{"n_layer": 8, "d_model": 192, "n_experts": 20, "experts_per_token": 1, "d_expert": 320, "d_shared_expert": 0, "activation": "squared_relu", "moe_layers": [0, 1, 2, 3, 4, 5, 6, 7], "router_score": "sigmoid", "normalize_top_k": false, "routed_scale": 1.0, "balance_loss": 0.000371, "balance_bias": true, "router_bias": true, "scale_expert_input": true, "init_std_router": 0.0328, "lr_router": 0.000416, "vocab_size": 8192, "norm": "rmsnorm", "norm_eps": 1e-05, "tie_embeddings": false, "optimizer": "muon", "lr": 0.0018, "beta1": 0.93, "grad_clip": 0.5, "batch_tokens": 32768, "seq_len": 512, "train_tokens": 260600000, "steps": 7953, "dataset": "wikipedia_en"}
Below are experts of layer 4 (counted from 0) of a mixture-of-experts language model. Rows are named router (the router's row for the expert), up (a neuron's input weights, with its number) and show model dimensions 0-191. Each number is 200 + 30 x the weight over its row's rms, rounded and kept within 0 to 999.
Before each expert's rows: "gets" lists some tokens that make up at least twice as much of what it gets as of all text. This comes from a sample of Wikipedia text that the model never trained on. Tokens count by the router's weight.

# expert 14
gets: " |", "|", ";", "=", ".", "′"
router,246,218,245,239,239,225,217,214,203,180,208,168,194,198,225,236,194,274,151,189,234,189,193,197,186,169,225,230,220,171,197,234,199,177,155,256,195,222,167,218,256,171,208,208,178,204,149,213,241,197,209,209,185,151,214,267,180,241,208,173,228,168,187,231,209,224,231,192,220,232,248,191,211,202,198,211,184,252,179,231,227,196,216,255,208,234,247,150,225,209,205,194,219,221,226,206,180,197,239,217,238,168,184,232,225,194,159,206,124,194,196,173,197,170,245,240,187,184,167,222,188,207,156,205,210,255,238,205,207,135,185,179,160,178,168,194,225,199,111,199,201,269,195,226,209,165,203,200,240,165,154,159,221,223,167,177,174,197,165,216,203,258,262,168,185,196,176,187,179,192,166,255,200,204,226,181,185,164,189,257,172,188,253,157,161,228,192,207,243,187,201,165
up7,228,163,233,172,190,184,170,229,202,154,178,240,183,177,191,232,194,189,255,214,205,226,140,191,234,223,175,180,133,120,178,182,134,242,227,178,228,223,230,181,210,193,188,199,211,188,249,206,229,194,198,201,204,146,234,223,166,231,232,177,241,165,201,167,186,172,225,199,174,123,207,243,228,202,172,246,122,172,212,206,196,240,217,204,187,212,185,226,192,169,182,201,207,187,167,177,240,155,190,206,217,204,191,206,199,197,194,214,199,227,176,219,167,186,149,246,165,232,215,160,205,207,139,205,228,199,185,273,222,226,195,170,156,241,209,191,208,224,134,207,214,146,161,204,195,198,152,231,201,217,191,181,155,238,241,233,195,223,230,171,250,164,214,232,172,183,198,160,198,214,232,204,181,251,167,214,186,175,224,143,244,168,201,164,224,200,246,183,169,236,157,168
up8,174,203,238,209,217,157,225,188,219,191,201,192,205,175,193,185,160,215,226,214,180,208,173,160,226,196,129,199,265,233,196,211,223,219,205,280,185,223,250,180,196,182,216,170,171,220,213,219,192,179,217,222,229,165,260,231,191,224,217,207,178,178,225,203,232,161,242,174,190,140,229,130,195,219,201,201,166,190,155,224,262,221,164,244,182,172,226,198,226,179,220,157,196,195,257,205,190,201,198,222,232,211,261,175,206,135,183,211,205,218,211,153,189,156,197,224,236,256,195,193,233,198,202,247,152,205,219,225,224,233,215,238,214,153,178,148,215,208,198,147,251,206,208,148,172,192,179,142,254,216,186,197,224,224,203,263,222,183,226,188,265,217,255,224,250,249,178,217,230,187,223,176,188,211,209,175,178,184,214,188,230,125,191,193,198,183,181,141,166,195,199,168
up9,153,178,220,206,194,259,234,216,212,186,190,156,167,210,208,157,182,161,192,182,231,175,150,214,186,217,251,275,254,156,180,176,240,252,193,193,196,192,225,198,229,164,211,179,180,220,204,198,179,221,188,232,209,209,194,223,180,185,184,225,198,179,179,232,221,184,195,195,201,176,202,189,224,202,190,251,233,196,187,227,177,199,194,228,233,266,195,184,208,165,184,200,182,224,181,207,216,205,173,202,214,220,227,156,165,218,212,201,146,267,246,253,187,160,183,236,235,178,205,192,126,185,207,212,226,156,209,207,186,197,142,213,227,247,224,164,179,192,190,276,231,211,197,206,179,202,227,199,217,194,118,246,198,232,207,172,236,171,224,235,196,145,218,192,209,222,159,170,179,225,239,171,199,241,178,275,204,156,132,168,150,200,170,191,189,152,236,169,186,257,213,124
up10,133,219,250,189,198,165,186,226,199,231,211,178,187,193,215,240,211,210,207,188,186,214,201,176,208,179,232,202,160,142,208,211,200,161,273,187,215,192,136,229,190,209,178,187,173,166,213,170,162,86,205,114,220,186,214,192,201,200,159,194,204,145,194,222,157,236,176,179,217,197,180,231,228,221,119,190,202,235,200,188,193,227,186,216,133,239,199,198,181,195,185,220,206,191,179,207,150,157,234,229,167,229,171,183,160,220,231,224,194,194,188,221,206,179,224,170,222,211,224,222,132,199,224,180,195,198,189,195,205,248,166,226,191,164,221,172,183,230,204,211,246,176,202,222,238,207,204,143,191,211,193,176,175,157,238,165,193,149,208,275,175,178,204,264,202,185,266,238,189,181,188,174,213,231,181,199,176,204,175,203,190,185,208,209,188,124,213,253,203,179,129,212
up11,197,189,217,150,137,194,213,181,217,229,200,158,222,214,215,181,235,188,199,230,198,235,205,228,225,221,140,195,163,188,220,165,220,194,152,198,190,230,172,232,212,245,253,168,265,206,235,147,204,270,245,205,247,177,237,221,220,234,171,192,233,177,245,179,189,225,222,245,201,258,232,188,231,200,191,155,256,228,185,193,213,191,160,177,177,210,194,203,191,187,197,174,165,197,221,166,231,204,182,223,173,183,157,217,256,232,203,218,157,177,214,197,181,219,167,189,199,226,204,218,154,195,180,193,228,186,173,230,175,228,181,224,160,214,232,226,154,162,176,196,219,234,194,255,188,174,267,240,168,165,216,182,184,236,188,205,243,174,195,138,196,133,164,193,198,198,230,181,234,187,177,229,188,186,261,240,265,169,198,265,190,164,187,194,180,226,152,135,168,190,242,205
up12,200,217,162,173,136,215,204,199,181,225,207,203,205,181,216,184,217,189,192,193,214,206,244,191,180,175,171,165,230,178,212,221,291,213,184,173,248,176,161,178,224,176,195,171,176,269,154,249,251,203,195,171,238,181,181,188,236,209,241,171,206,204,174,172,211,199,232,185,189,190,197,235,202,275,163,206,136,175,194,178,242,147,155,169,209,168,187,182,205,175,250,229,208,185,271,208,202,198,183,210,185,235,197,184,235,220,163,156,205,264,237,175,226,197,224,158,193,163,165,205,201,221,193,174,251,194,179,212,236,202,177,218,163,166,205,231,212,160,248,193,211,177,225,226,208,227,231,254,211,174,194,197,171,196,216,252,223,144,184,233,215,212,189,105,209,181,214,217,217,169,169,236,154,208,191,162,202,205,215,190,265,218,197,201,191,239,181,246,132,225,141,197
up13,214,220,230,275,208,180,211,269,198,155,186,243,212,231,242,240,265,240,193,197,166,216,174,226,217,185,129,167,109,154,220,218,195,161,171,169,175,158,189,210,298,201,190,216,184,177,205,203,166,177,235,231,249,207,218,238,190,189,127,209,211,195,185,212,233,200,181,197,212,186,233,209,184,185,241,209,175,206,206,218,204,259,230,163,252,219,201,182,212,215,229,173,201,191,213,180,194,220,193,207,235,221,210,210,224,188,203,175,199,173,186,217,221,194,208,215,207,256,236,251,194,212,192,253,212,166,200,142,241,207,225,208,208,218,228,236,171,215,198,227,127,235,243,212,171,213,127,178,222,174,226,167,182,163,230,161,210,235,155,176,205,178,152,181,197,162,181,221,205,232,213,209,197,233,223,204,218,175,161,205,237,187,184,221,143,221,197,266,219,231,215,193
up14,212,185,150,206,200,188,219,223,216,241,209,249,222,183,171,187,192,196,135,165,210,207,171,237,276,155,198,121,187,160,196,202,203,195,200,195,220,176,235,193,167,199,224,206,276,257,232,194,203,215,178,226,171,135,195,199,197,212,230,198,213,193,231,234,198,208,213,234,199,154,163,253,232,157,170,233,198,162,203,172,223,211,221,175,205,188,186,208,217,230,151,211,243,193,252,152,183,191,176,150,194,217,211,210,206,191,204,197,223,240,240,178,174,206,111,248,218,186,192,182,239,159,234,169,212,211,163,208,246,241,220,190,225,254,235,228,194,158,223,219,183,186,187,239,260,224,201,179,145,163,154,171,207,218,241,204,172,223,172,217,224,184,199,236,173,216,162,200,239,151,178,230,152,251,163,232,200,193,199,205,206,224,231,213,208,211,240,230,142,189,207,139
up15,177,238,190,234,208,190,175,211,232,219,191,205,233,212,262,182,193,144,209,182,211,143,181,208,207,186,229,234,194,186,164,164,209,169,208,222,235,240,211,210,227,263,245,217,253,206,225,220,174,200,162,244,199,158,239,260,239,201,205,205,265,167,165,209,244,227,241,193,181,218,211,191,149,248,180,200,198,171,166,236,212,197,221,172,197,187,253,159,200,257,156,177,210,213,209,184,187,218,220,182,180,223,153,190,223,227,216,156,241,230,198,222,217,199,240,213,177,163,255,193,223,194,180,239,244,174,225,217,198,222,132,152,213,146,214,253,199,206,206,250,222,178,147,175,191,218,170,204,167,214,226,228,211,146,151,220,214,203,253,184,194,222,226,147,247,185,259,197,210,222,213,211,173,175,209,250,257,277,204,211,211,207,209,166,196,174,200,255,170,202,231,211
up16,251,186,230,170,179,207,243,147,149,217,161,197,166,154,223,211,248,187,242,214,138,179,276,249,281,185,216,201,193,202,215,252,149,173,218,235,208,193,204,221,225,146,180,192,185,212,162,234,176,199,237,137,229,180,179,195,202,236,191,254,205,204,178,176,229,203,221,174,229,168,153,163,202,219,164,162,196,199,188,162,197,210,215,230,216,228,166,227,202,223,233,216,212,192,214,209,154,210,179,197,183,135,199,176,224,259,219,178,202,192,224,150,223,205,251,241,201,184,159,194,157,172,245,215,175,198,185,214,194,252,223,219,121,187,208,199,208,237,175,244,199,167,195,214,186,180,206,224,169,212,273,203,181,212,146,193,211,190,184,187,225,219,190,144,242,231,187,199,200,223,153,222,163,225,245,176,247,200,204,188,235,149,198,172,210,170,220,217,220,139,212,214
up17,160,154,237,247,206,237,240,165,198,196,180,206,227,258,171,186,140,154,227,215,279,177,222,191,183,218,215,189,181,213,197,188,185,213,168,164,222,201,184,247,193,206,153,213,200,208,206,173,196,224,211,227,190,197,167,221,177,221,177,230,252,192,212,222,213,213,134,197,219,167,230,185,253,205,214,217,165,139,170,154,226,208,139,236,163,208,190,171,170,176,195,197,243,229,236,201,231,203,225,170,156,220,182,167,185,227,213,191,234,225,208,256,270,128,171,259,270,200,217,190,186,178,175,155,216,274,175,183,162,202,155,202,202,158,214,207,230,202,183,223,234,181,181,240,225,213,231,225,237,210,126,203,194,175,199,181,229,160,217,197,220,246,185,187,211,223,185,193,201,232,271,204,211,237,215,215,202,177,136,222,173,153,200,212,235,192,180,189,174,210,213,166

# expert 4
gets: "ed", "d", "ing", "ted", "t", "id"
router,208,154,253,157,182,151,218,226,173,167,178,209,212,190,163,239,238,198,241,213,172,202,181,246,202,204,192,195,195,205,224,251,189,184,146,226,166,226,176,169,202,240,173,240,219,157,174,194,186,187,226,171,203,210,222,238,179,174,208,242,180,185,180,152,191,193,204,182,180,187,190,185,262,229,144,192,210,150,193,223,149,198,253,172,207,204,150,247,262,195,179,215,135,148,165,189,224,206,159,154,228,182,159,191,145,198,254,197,218,227,212,227,211,172,182,230,211,208,220,261,169,170,187,248,174,142,185,200,149,179,205,210,240,171,185,191,200,176,185,177,167,211,145,208,208,202,169,211,210,229,156,221,180,217,186,165,226,254,182,195,178,219,197,205,207,216,215,133,163,188,143,172,242,237,250,202,182,223,148,226,213,274,199,198,161,167,225,237,186,156,187,198
up4,211,243,215,164,204,159,246,207,136,154,199,195,167,227,235,201,250,223,217,180,212,213,209,179,231,172,243,183,164,154,190,203,229,230,217,182,193,234,237,172,261,235,159,203,194,191,194,216,197,204,192,187,198,194,171,192,173,237,205,237,160,202,211,197,184,301,181,212,187,188,273,208,184,164,161,222,247,179,168,205,159,230,171,227,215,130,233,214,233,153,195,242,170,189,214,240,197,177,247,150,247,158,231,180,205,181,165,220,229,123,207,254,142,139,194,174,206,157,198,179,241,213,200,179,202,186,222,174,174,150,215,186,173,202,170,225,170,274,153,214,246,212,150,208,202,187,190,223,239,223,174,199,198,167,209,176,190,208,251,174,197,243,218,180,220,210,216,230,245,197,197,216,189,186,199,169,261,233,207,217,202,207,202,211,194,175,192,212,196,139,188,223
up5,167,211,153,137,207,223,169,152,147,188,211,236,180,219,231,157,253,209,229,182,192,196,198,260,236,171,202,205,191,193,242,133,205,182,202,207,173,207,217,163,157,230,188,153,200,187,162,195,264,236,165,179,229,234,203,218,201,150,197,220,160,184,196,241,167,140,184,247,205,202,203,220,237,208,259,162,236,197,175,169,242,181,270,210,192,256,176,199,190,196,174,213,201,271,190,192,213,132,166,224,189,177,234,186,220,268,242,162,187,164,204,195,233,231,190,202,221,204,200,210,220,179,191,216,200,197,187,248,185,229,187,166,217,216,229,191,191,186,207,211,287,225,143,204,204,249,245,233,178,179,152,169,180,164,161,232,192,184,242,195,188,190,148,191,187,194,200,169,221,152,198,231,248,206,206,212,220,176,160,236,200,195,195,178,223,199,200,142,209,165,188,171
up6,181,224,227,208,226,201,237,243,187,190,220,223,220,243,215,239,147,237,200,199,255,249,167,192,204,223,128,265,222,233,190,223,222,224,129,217,168,180,212,186,206,222,158,162,204,208,171,251,137,153,214,207,206,213,163,231,158,229,191,191,196,217,185,196,174,189,236,168,242,132,201,171,192,184,200,222,222,210,191,201,207,195,185,170,213,189,179,241,172,234,194,174,164,259,201,216,215,235,261,219,122,147,178,176,228,210,241,201,221,224,217,197,180,212,161,196,163,226,198,208,214,199,235,168,179,228,156,145,194,181,131,226,207,197,198,260,185,196,195,179,253,240,198,174,204,210,202,146,270,154,170,195,224,221,215,162,221,222,199,203,226,148,190,231,258,194,193,218,199,225,232,186,187,240,208,149,167,212,205,247,174,191,198,162,153,212,216,217,244,222,206,226
up7,131,180,220,204,186,188,245,191,218,233,180,236,216,188,196,202,208,251,151,234,155,210,209,233,189,152,192,203,194,176,220,207,240,212,177,186,218,211,230,220,251,171,190,166,215,174,234,165,223,197,192,221,264,192,246,188,152,202,192,142,220,236,195,163,177,183,169,220,229,149,249,204,200,195,162,188,175,208,157,259,185,209,169,165,197,219,190,160,159,259,224,186,188,154,248,212,235,181,210,145,188,178,251,242,193,213,208,192,188,223,149,212,202,183,188,173,168,166,201,207,243,173,179,221,204,185,194,165,202,190,240,219,145,206,157,213,175,120,143,194,157,191,154,210,188,205,210,132,168,228,162,202,208,172,183,177,222,230,189,205,211,204,177,192,194,210,246,139,222,175,229,242,195,255,206,179,189,243,228,215,143,250,174,192,174,215,176,224,204,128,253,211
up8,197,247,199,159,226,163,212,250,182,236,244,243,224,204,202,208,230,175,197,209,253,254,214,161,208,208,218,212,245,205,192,181,222,180,158,176,230,200,185,201,231,206,163,232,167,233,177,237,220,196,233,220,185,204,201,222,225,209,213,224,175,197,200,189,218,184,215,230,222,223,232,216,229,219,251,169,230,229,229,192,170,207,204,160,207,229,223,180,161,159,152,178,186,173,163,220,190,179,216,214,241,222,201,188,172,112,172,206,247,244,181,211,212,185,184,171,199,242,243,117,206,199,172,229,217,211,215,250,217,250,146,180,221,223,231,215,148,184,160,188,218,257,226,205,262,204,184,159,227,244,184,223,195,175,243,261,206,280,187,240,172,213,215,180,168,179,177,210,224,180,186,205,167,205,187,148,196,202,173,131,135,194,202,186,240,163,152,235,134,209,212,214
up9,149,170,208,181,202,178,193,178,181,158,188,239,171,188,276,162,155,183,205,246,258,159,172,226,187,171,181,210,226,222,212,207,188,176,195,242,199,214,236,218,140,155,213,158,237,190,206,197,258,177,239,153,219,212,213,206,225,206,216,250,171,178,192,141,200,222,207,205,210,239,180,201,168,223,142,232,233,217,200,188,199,234,189,183,185,216,226,211,235,207,178,260,169,203,212,168,203,223,216,220,260,122,204,199,191,164,235,207,171,151,183,170,225,248,169,197,227,188,230,181,213,174,192,190,224,214,179,148,170,249,213,193,233,192,206,223,229,173,215,191,174,234,250,239,213,142,184,162,199,209,162,220,191,155,234,164,206,247,177,264,181,185,229,169,213,226,136,213,211,229,182,187,184,190,244,174,176,241,123,176,188,239,222,236,162,210,168,196,233,153,180,178
up10,222,213,231,219,221,152,171,188,210,212,195,195,230,214,227,183,208,202,189,235,183,219,193,168,197,199,186,174,203,208,217,160,195,240,199,185,183,239,195,197,154,194,236,223,208,145,279,183,146,166,156,209,217,217,201,187,184,250,197,172,204,234,218,148,219,270,207,231,166,196,204,194,212,189,158,210,263,161,241,205,165,206,209,175,178,136,170,202,230,182,216,150,197,194,199,189,209,240,197,204,195,206,194,220,165,130,217,124,179,192,176,250,157,188,154,170,202,176,195,215,181,215,187,189,200,215,249,184,211,193,218,226,165,163,119,197,183,168,152,219,175,200,189,204,184,196,250,194,210,154,162,134,164,193,162,247,170,181,213,202,144,242,186,223,206,240,240,147,153,239,252,165,217,181,183,184,231,233,215,186,252,215,101,189,171,189,198,175,207,185,194,220
up11,219,242,241,192,192,231,227,206,141,195,216,173,264,216,227,250,207,213,230,203,221,224,255,176,202,154,184,179,222,164,242,183,225,173,164,225,219,172,236,182,157,216,95,219,227,191,169,236,236,204,110,227,224,194,210,203,202,221,231,212,228,266,196,161,180,203,212,181,197,205,254,263,226,208,209,156,185,198,194,189,196,179,223,199,166,219,217,213,189,230,194,206,195,224,213,251,181,198,236,177,219,284,176,230,198,202,182,202,189,172,162,217,236,207,229,215,175,203,211,155,244,182,246,164,193,228,124,157,155,249,211,190,213,183,187,219,183,224,200,176,246,238,179,232,151,220,219,171,207,239,224,183,215,187,222,168,211,197,190,226,222,191,175,183,197,179,239,187,217,217,182,199,177,181,170,172,231,165,164,217,269,136,232,155,155,167,202,194,235,181,193,180
up12,236,206,192,189,232,191,171,169,182,215,170,230,129,198,202,250,216,200,181,171,152,182,162,178,228,214,227,172,205,119,217,188,249,154,176,251,198,204,264,200,218,151,199,214,183,262,227,175,202,167,219,184,166,230,263,210,203,176,254,198,178,222,215,214,216,209,192,194,234,230,190,230,245,148,237,226,222,224,233,205,208,198,202,184,194,210,171,221,182,165,167,210,176,214,143,225,173,231,198,157,192,242,198,217,130,166,209,188,275,210,189,181,204,218,208,196,193,204,195,237,155,177,200,224,237,190,156,236,190,195,167,208,226,154,252,234,239,208,218,208,188,230,191,269,151,184,167,209,235,232,251,202,178,209,199,203,209,157,137,214,155,203,194,210,198,208,241,223,202,192,269,168,204,211,204,232,144,223,184,219,198,181,203,269,158,147,216,171,206,216,194,248
up13,177,222,178,189,211,212,257,239,147,179,192,194,168,262,156,173,214,179,206,210,206,176,202,180,239,191,201,195,194,146,204,225,187,196,206,224,182,156,158,161,204,270,173,224,231,192,140,131,212,142,206,231,226,204,234,213,177,218,196,223,185,190,226,165,169,207,180,157,208,152,204,183,191,198,196,234,147,200,284,179,193,192,192,205,187,195,198,198,228,147,246,247,205,182,151,188,150,213,240,222,203,140,184,197,200,146,258,206,223,251,206,209,210,229,199,220,217,202,160,222,128,207,167,141,234,231,229,149,233,158,131,150,193,220,205,152,168,215,204,182,177,185,220,201,227,168,166,182,169,220,179,174,189,203,205,177,168,169,179,239,235,179,187,214,250,217,223,197,171,204,237,227,213,218,201,172,232,211,208,241,250,210,199,194,147,209,137,216,225,167,190,212
up14,191,241,188,209,195,214,229,234,193,255,188,174,203,185,250,212,135,208,241,210,197,170,277,254,157,202,172,202,221,161,209,135,198,197,179,191,209,177,198,206,257,227,262,212,179,180,172,238,162,186,187,227,222,199,204,204,198,228,224,213,162,208,174,163,191,189,220,257,148,204,183,178,222,234,209,177,191,189,176,207,245,187,242,184,237,227,168,227,224,187,193,204,219,220,220,212,229,205,265,242,217,179,186,174,174,231,192,274,211,192,170,181,238,177,172,185,153,162,186,172,154,200,165,198,179,184,189,207,168,231,207,233,182,171,182,256,202,220,238,197,235,212,169,236,247,195,187,182,212,143,201,236,213,206,149,188,160,227,232,261,200,168,170,179,240,181,175,189,171,159,157,158,236,180,209,211,207,161,132,262,196,237,237,241,192,159,247,183,231,192,141,188

# expert 1
gets: "i", "k", "a", "t", "o", "g"
router,200,259,239,209,196,194,160,233,241,201,198,218,258,165,163,176,237,165,280,212,218,219,195,257,195,220,215,214,173,216,237,237,184,179,176,198,232,188,178,192,214,191,224,203,182,188,179,239,224,171,183,177,121,205,212,228,269,265,208,184,219,178,201,184,158,191,181,202,220,185,155,203,262,162,183,250,209,203,166,163,236,181,241,206,191,188,197,195,194,163,186,273,251,169,154,204,183,153,191,207,239,189,177,248,203,219,189,210,163,238,193,194,135,179,153,215,232,188,180,236,208,161,200,219,182,211,212,242,143,178,167,217,268,195,175,134,193,166,142,233,220,186,224,202,228,219,219,152,212,190,194,199,174,211,221,175,202,234,275,185,231,189,187,222,204,167,186,167,204,217,259,185,241,232,206,202,208,246,177,202,188,198,204,232,200,179,159,208,217,213,159,147
up2,190,194,233,153,194,211,198,143,228,214,160,242,207,224,133,159,227,237,224,215,214,183,190,208,209,236,202,206,176,228,181,237,149,184,205,195,175,213,215,211,219,202,171,196,137,180,163,237,245,178,232,172,206,197,204,164,181,250,174,159,165,203,212,181,176,230,175,253,125,224,193,202,204,201,179,169,182,170,208,164,188,221,155,239,236,154,214,224,212,258,229,186,202,219,156,174,189,235,141,237,203,205,254,247,221,212,218,154,172,165,202,249,190,212,157,226,168,225,193,189,224,203,172,256,161,217,161,191,179,158,154,209,188,158,223,173,200,202,194,180,241,232,201,242,156,167,219,180,195,182,163,211,170,184,203,201,234,224,248,149,182,228,158,209,217,244,230,235,234,210,193,181,182,150,238,208,224,246,224,217,227,222,170,171,185,186,239,200,144,150,197,279
up3,194,224,194,217,192,162,193,195,215,216,220,211,199,200,134,155,175,206,190,186,196,214,185,170,238,206,187,184,257,198,204,195,241,241,172,166,184,197,166,143,260,165,141,146,201,275,189,160,221,265,208,218,132,190,191,171,188,212,185,191,148,213,166,255,195,205,255,231,248,221,179,229,220,237,205,178,228,215,229,206,190,194,167,203,232,134,146,240,215,177,201,195,207,260,246,208,224,217,238,226,193,200,190,189,154,215,174,246,193,171,191,202,215,240,232,206,182,217,217,187,165,184,237,144,202,217,229,204,180,178,153,207,215,178,135,192,210,222,182,250,203,222,174,203,166,209,267,151,207,228,218,193,181,213,174,218,264,205,156,138,154,218,134,209,202,214,224,206,187,190,196,232,264,239,190,218,194,202,158,203,216,183,179,196,220,261,199,231,188,199,201,160
up4,253,169,194,100,224,213,159,168,175,204,211,223,221,161,211,193,177,231,163,198,202,208,227,177,175,200,132,191,206,182,168,173,157,158,191,152,183,222,124,159,211,212,172,197,252,196,232,214,110,173,153,233,186,172,193,230,216,246,242,184,227,181,181,228,177,134,205,213,151,234,226,194,225,200,156,203,176,196,180,169,247,192,240,160,211,165,180,151,204,166,194,222,208,250,156,208,277,223,158,201,213,202,212,184,171,200,218,207,185,260,183,184,201,195,150,175,208,186,199,237,222,203,204,137,207,226,208,191,175,245,188,256,255,208,182,199,235,201,185,192,213,271,222,166,220,214,205,196,217,179,172,191,178,194,178,208,175,190,209,211,234,221,154,242,204,237,168,186,203,202,196,188,172,266,203,232,258,224,192,193,226,185,207,198,240,223,173,202,222,232,183,176
up5,214,239,225,198,238,201,196,217,150,192,240,197,231,197,229,154,225,177,189,195,180,173,207,248,206,205,199,181,181,212,246,208,187,166,155,208,187,247,159,149,172,187,125,197,234,239,161,229,215,212,157,209,225,151,194,232,215,287,190,261,184,228,184,174,226,203,188,189,261,206,276,179,216,189,210,196,214,174,185,166,189,215,230,181,230,184,185,178,206,211,190,187,247,179,152,266,202,256,248,191,227,231,223,148,182,191,151,160,219,161,201,225,204,165,212,216,190,192,190,232,192,182,194,192,250,230,192,246,200,222,202,216,215,227,213,170,229,203,210,211,179,246,260,229,218,229,240,179,215,189,173,186,203,185,218,234,157,283,246,211,243,134,156,218,216,230,214,186,193,188,203,137,246,261,155,185,193,169,152,218,210,205,211,237,196,200,221,198,218,169,181,201
up6,158,226,241,158,214,235,233,225,230,183,195,214,195,227,218,249,253,191,206,216,244,187,211,171,135,183,261,192,181,201,169,172,219,224,227,179,202,170,180,206,216,257,222,175,175,217,220,243,205,233,229,213,108,232,199,248,196,206,166,266,194,185,159,228,179,204,196,210,242,190,271,202,168,198,184,164,219,209,195,192,220,264,206,179,225,244,175,248,187,212,198,230,225,248,213,151,225,167,158,189,256,205,191,213,201,197,208,244,169,246,174,209,180,131,158,216,199,196,185,197,165,183,157,195,197,203,189,266,248,175,188,184,186,200,147,175,191,193,179,219,195,143,200,162,216,163,221,168,238,200,197,226,138,221,166,182,190,216,231,212,146,173,209,179,185,274,248,178,187,183,216,217,202,198,210,209,224,216,158,251,158,203,233,235,155,183,189,178,236,206,210,205
up7,209,207,154,203,210,171,204,157,191,186,162,179,161,136,139,189,190,206,233,194,215,210,169,228,221,231,186,211,196,171,211,255,194,178,194,204,154,153,187,209,237,226,172,152,163,181,178,212,225,184,218,210,213,225,235,223,238,232,256,197,195,172,143,233,169,207,169,211,225,175,184,186,185,179,226,206,218,168,260,160,183,133,198,170,196,240,185,245,167,204,217,211,219,209,221,281,132,218,176,252,191,229,180,235,195,196,191,189,245,258,178,229,191,187,217,191,151,234,162,250,155,193,198,206,171,231,236,199,198,202,143,224,201,166,161,116,230,247,189,201,206,224,163,190,237,174,222,174,199,213,181,189,192,173,228,216,172,152,217,186,221,247,162,146,216,208,177,193,191,223,203,229,148,164,166,216,221,258,247,206,194,132,206,191,200,186,175,188,209,232,242,227
up8,210,177,171,223,181,233,202,242,162,240,211,204,268,195,256,220,201,211,237,183,232,178,216,216,213,198,230,188,249,236,176,196,179,209,249,171,209,146,182,173,202,215,214,247,245,280,141,196,246,211,199,220,141,184,189,242,236,197,172,162,185,193,229,169,209,240,196,225,196,198,190,171,263,243,225,240,183,208,201,217,190,90,158,189,164,200,211,186,248,229,238,205,179,259,226,203,162,240,212,212,219,159,199,255,197,156,232,203,213,183,205,243,201,173,233,229,215,175,177,212,233,190,205,143,195,205,211,195,205,173,198,182,224,209,184,202,214,230,192,205,190,201,145,193,251,192,190,210,204,209,192,163,163,174,202,201,219,198,182,198,134,208,146,200,214,180,188,206,148,254,260,209,252,191,244,214,219,178,178,196,222,169,168,194,247,167,201,147,182,147,248,217
up9,176,188,256,213,172,194,205,163,221,263,182,154,202,219,194,191,223,229,187,158,220,216,229,250,201,190,243,168,202,162,178,164,179,187,157,208,240,203,249,233,194,176,196,163,224,191,191,201,151,211,234,166,170,189,208,208,244,266,204,174,196,207,138,143,229,257,217,196,197,232,201,203,213,180,198,187,189,203,198,186,188,268,191,219,183,179,194,200,159,210,240,172,202,171,166,201,171,170,222,226,193,176,183,242,182,197,164,187,212,210,196,240,259,140,216,267,229,144,172,191,202,192,170,170,188,192,185,174,242,199,213,228,180,109,178,211,193,178,215,222,162,182,150,176,240,222,238,228,215,181,220,191,182,157,174,209,196,164,191,220,158,209,180,289,179,187,234,173,195,154,221,177,141,171,171,184,217,152,262,196,272,226,217,149,214,203,207,198,230,210,196,244
up10,197,171,224,180,212,178,212,178,219,200,224,224,174,150,274,227,202,156,164,209,193,182,209,183,186,153,236,205,236,177,234,172,162,233,231,108,150,151,257,174,168,203,182,210,241,192,202,216,209,197,206,203,160,174,243,211,182,241,190,132,224,242,201,198,202,223,239,212,201,225,217,198,179,228,194,225,178,192,202,234,209,218,166,175,237,191,188,206,179,148,207,235,161,163,283,183,216,311,234,174,203,162,234,141,179,217,187,230,172,150,238,181,149,196,177,256,215,207,190,187,192,210,177,209,193,208,244,182,219,198,184,211,222,240,235,156,221,162,220,163,202,184,206,197,228,194,230,192,216,179,179,174,195,142,233,194,176,196,155,187,240,186,177,189,188,242,129,205,206,193,186,248,173,202,183,193,175,228,197,219,152,199,151,238,153,203,185,223,196,186,169,171
up11,272,205,177,217,234,199,209,214,196,232,202,172,248,222,150,223,197,248,157,220,184,183,284,211,176,224,215,236,189,188,247,227,183,139,200,182,201,210,177,185,238,195,237,154,220,211,197,230,203,239,213,154,188,169,228,160,170,227,235,195,234,176,179,245,211,225,231,172,191,160,220,173,198,187,169,211,150,213,267,196,190,220,241,194,212,268,220,211,227,188,266,201,156,210,203,167,249,240,207,152,256,225,203,178,222,236,234,227,231,148,191,234,210,205,215,176,160,191,181,182,234,206,160,239,144,239,180,251,206,176,171,200,218,218,178,199,184,166,218,169,226,187,229,192,255,150,184,232,247,244,208,140,215,222,165,225,163,197,188,169,221,189,188,215,186,238,198,167,193,165,229,200,183,219,142,207,218,210,221,198,191,156,190,205,199,218,246,170,120,177,195,191
up12,98,220,217,202,164,212,218,254,214,211,170,196,220,186,236,180,161,236,185,196,203,166,208,247,262,240,141,157,181,182,167,254,248,193,192,148,206,130,189,182,215,207,193,185,182,209,191,207,210,190,206,169,216,190,228,220,164,182,210,233,149,231,189,158,242,200,178,168,177,178,144,192,236,166,154,154,250,186,210,185,142,211,229,171,201,191,207,206,254,216,222,122,209,183,191,223,187,236,179,174,178,197,242,164,239,192,215,175,196,166,212,238,223,194,207,276,212,186,164,190,186,194,189,219,228,210,217,248,156,206,196,208,189,231,200,202,235,230,152,231,233,177,191,214,201,219,216,187,254,234,225,226,180,225,225,180,212,218,202,166,190,165,231,157,186,207,239,218,238,196,214,142,203,187,223,178,188,201,184,206,219,200,183,174,227,250,283,210,261,156,155,191